config.yaml
hidden_size: 256
n_experts: 48
experts_per_token: 2
hidden_act: "squared_relu"
routed_scale: 1.0
init_std_router: 0.0177
norm: "layernorm"
norm_eps: 1e-05
learning_rate: 0.00667
max_grad_norm: 1.0
dataset: "wikipedia_en"
Below are experts of layer 2 (counted from 0) of a mixture-of-experts language model. Rows are named router (the router's row for the expert), up (a neuron's input weights, with its number) and show model dimensions 64-127. Each number is 128 + 24 x the weight over its row's rms, rounded and kept within 0 to 255. Numbers have three digits each.
Before each expert's rows: a language model's description of what the expert responds to; "comes after" lists some tokens at least twice as common just before its tokens as in all text. This comes from a sample of Wikipedia text that the model never trained on. Tokens count by the router's weight.

# expert 18
Description: Romance particles in names and titles plus "not" after auxiliaries, such as de, la, et, un, not.
comes after: " ", " a", " c", " did", " does", " de"
router:114165107132187085172131142123110138161123092160152187161128128121138159148122119124117092117090111105148176134121143153170127124115109127137081134123131093100147154153175135146140160142165163
up0:109152148156122107104157134137139148171107100123108164103134136118107112127127141118104141122117161150133097125152193159180138132120097125153085132190105116105133132116158120137135150106174165
up1:127166121122120130117157159156107105122119139113132125105156091133160158110127103114132149127119140094126125145107107119154079134141125143135121086075114099129092133160169114178104083092157120
up2:159128090149143084130107094086104126136133104144117143160181131128129124152160087127103089145105130098144120148169111126174135099109136155134151080130087103168127171146127093130107125148119121
up3:138135115129151134159128151143106109113134160127107113136139123119121139118110095119152171131103162095136169148100159152076144131078133152119145101121139135104110110149141172124132185137157138
up4:146117126163174146117147125092153137153132155131149148137149149146135135091079105108129151112111101146125117109133109105114106109126142154114104167129127152129130149131102200145126134138135105
up5:118133106088134130153100151138130150127131048144151145145163089117148131147082147110077118075156111183148135102123135146106126115165181133100119131146167140139142141110121112140144129086133156
up6:164182145124106098118139109162118123109101119175142099122121145156124101112172151162135102140123115110145140113113106147107141136121103139101160109123138095146164150094138138169141145142130132
up7:143113136077125139109110092137132137095088132165118108114127139142110147134102112125083142177114129098161187127116140163111093179108131119137123141145138150155106145141151106175143145124135104
up8:121134122103101082103145126142128145158146148152102114139117159095143162150097136116169144130116133108114142191092153111110137097136148118101126160135154132167147170138111159128163132135141167
up9:088097144177167156102126137097140126106114108134150141125088145181117127130142095133136130124158137100115135119137118124112144115139135107143079117090135097132126139122149122159124150112079169
up10:156130127091126105109126145083105131117097105125176135181142127143107145161108163111174137067136174144150134129150117118113128136105136099134153125132132119106116187166131124121120124130103163
up11:136136114125163128128153150135106154150173150134135096134131081137127136136122149138129106126162147145118131120121154117151126102072159117131096135089122141106115152136116103123145159153097155
up12:153096143165096091138136157128100149139133151129112149118111115125138180125126186155166066140077165147168123149143144161156122127120128136138137120130152141096109108148122119138111103128131137

# expert 25
Description: First syllable of capitalized proper names, mostly people and places, such as Al, La, San, Ros(well), Der(en), Go(bat).
comes after: "-", ":", ",", " of", " \"", "="
router:127150118151120114163141151122113137146129133152115174169127112140121146104149115156135094116109090117128123134120152149160112113140127143135126127136147095080141126126142134137115152157129145
up0:097175149127122140161093079126108137137108120146098111093132085110117160122114137159111167090140126129150128114123132121164138128167106116147098131132145135143111129134156123112122132151108118
up1:095130073136137110145097106138140179122139128147147133141155072133147128152147134174087155107119112117133129164106110143141112118149106070117126086122149078125105114135120140122105108117120106
up2:112077121090158120092180123138136148106130132160096130152142104124189103113153160150110102135116103102163086128127135089170120119119133096126216138114134145097117107116101089121092135141134128
up3:103158139098089159114185142114103134119162122097113104152136113118135149124153134132144098139117118118160092168166147133116121123129113155148124080128125075068138131073125181100143124145098091
up4:114081188173105095155148116154149144089130098152120075126150097145178113147167144136120100080146102119126120144125140084138107120133132101105149131120118151157133145123124074133128158181128125
up5:146106116142154128129079102150136120140125103135081143146099138111129130131126079103135137115100107181124141130108133118148146092075116102129130142115079128148120118140147103074103086116178101
up6:124128097124107084172089149119150125121103123116145130141154129122128149117146145140137096116096105174150146091171147147081137174169118149143083102107126144100148141116114131122161132173124107
up7:132098108153166150156156130100135113113103130120091080133108119123117136132141141130128112104128119137118128152172141117139139103151144094069150142138139131097122103086141112116150133136123132
up8:178150114162160127112152141099105142180131129128122125096162092129080159133150104212100137058163121118138148094156153142147095164171122156139155140152131126058108108132117120125130103152131154
up9:119107119074143116130124129120151111092169122142148121166154117146114126158129158122119121139124157117079067083139135134135155151112135131134129131195106169115126156131112075124113116138080128
up10:147147142147120131113071112130090139127084132146142157143148148140159119066135131115129098160118134147112144080103137097169174158133146142157123120159165136122118135138111110142135137156100136
up11:126144111136104125159151146115077123102151149112113094080206125111157131091118123188169142167081108167148130137110102136144139119107131126117103102100127121118116157153079132151159105126137133
up12:121141145131101160094108098096103146141141118127151118151105121161141170103122124145109167136144128121161133114153162097142139128139121093167157148127158100061146141116148130096125113132108148

# expert 4
Description: First pieces of proper nouns and rarer words split into subwords, such as den, Lu, cha, plus See, Sweden, Norway, and LaTeX.
comes after: " ", " (", "-", " \"", " the", " a"
router:122136141162149089109118122113127151150106128155112174139135077121140184088141147134157097154110145091122113131146154121154127133145101107130129130175180101072104150106124126118116125143107149
up0:146145154077114114125129143163136153117156111151198125151168109112143131154100099132161119099153148133080113122094134129143128157108093098116123115119096126151119108124101151126138122117192117
up1:123122170116147110126139118126104151197133126151184138103120136134081076099100151111136109147176159138143124121135131128108107160109109133126098149152099112139161168167094156052110142113136163
up2:143126158141163102112103131150150163161099159163139116137110159122131149134125108139143115129132142138109150137126148090116137115145123135164101154151112061124102176120121128116121089119142090
up3:156147122123119129143132118160112133112121124202128123117134133139109172156121133132122155165064119123152122147171170125120123098150157109141170158176118144112113135139124128118140116143141131
up4:110146169119168117147122115138149135119155142146121141185132092090162144129127138122121127147131170112108107161121143141139121113110150105166148154149155164138162134127083098175120149094130135
up5:139139100133149133170125132160140131132115147118142131088085096137104147129124128133138116112089113116099121123167101125158187109121113133113123111144122160175133112110134100127145124098125150
up6:136166111105115119126139163153119114165122172151105146086140105143106130118140127127146119117147155164139158115164145112128111128164077109136134121067098110130065104094092125078139138133131177
up7:154153128168098113101103152124170179110116134096112133090116148143078142115125138111114139091107128123109165120146157095138110110147071154096110122139139091114112133126096154130114131175121105
up8:147066128173094121153104143125114123107134150143151202141169122154131181178113154176105153117143109119125094125136124114126101116107142086122090113148135168099126104141146109119144154146131118
up9:106089098127077123091104125163140114151134118174117138112130100151144101109154150111145130104102133138122157132169133143128113085119108084150096085139126140126144114135113167113153106136159143
up10:106145126158118129128142171099169128150136111093154140112131082102117106133160151155121101132143114096110100167144161128172144127126115169134172148129167109097076180079130132141154126133114116
up11:138110130143123100151131076123154143094132140130125102077135116130104109110154118143112119150141117146140112134124159135153126126126123115160144124129189081097118169105142109118143105165124171
up12:115165105131091110124137158121150098168099160165128120103133132136190097127162128153135106144162163085132121124114132123098084130133109124115175130115155111142083093132119154108133097131122118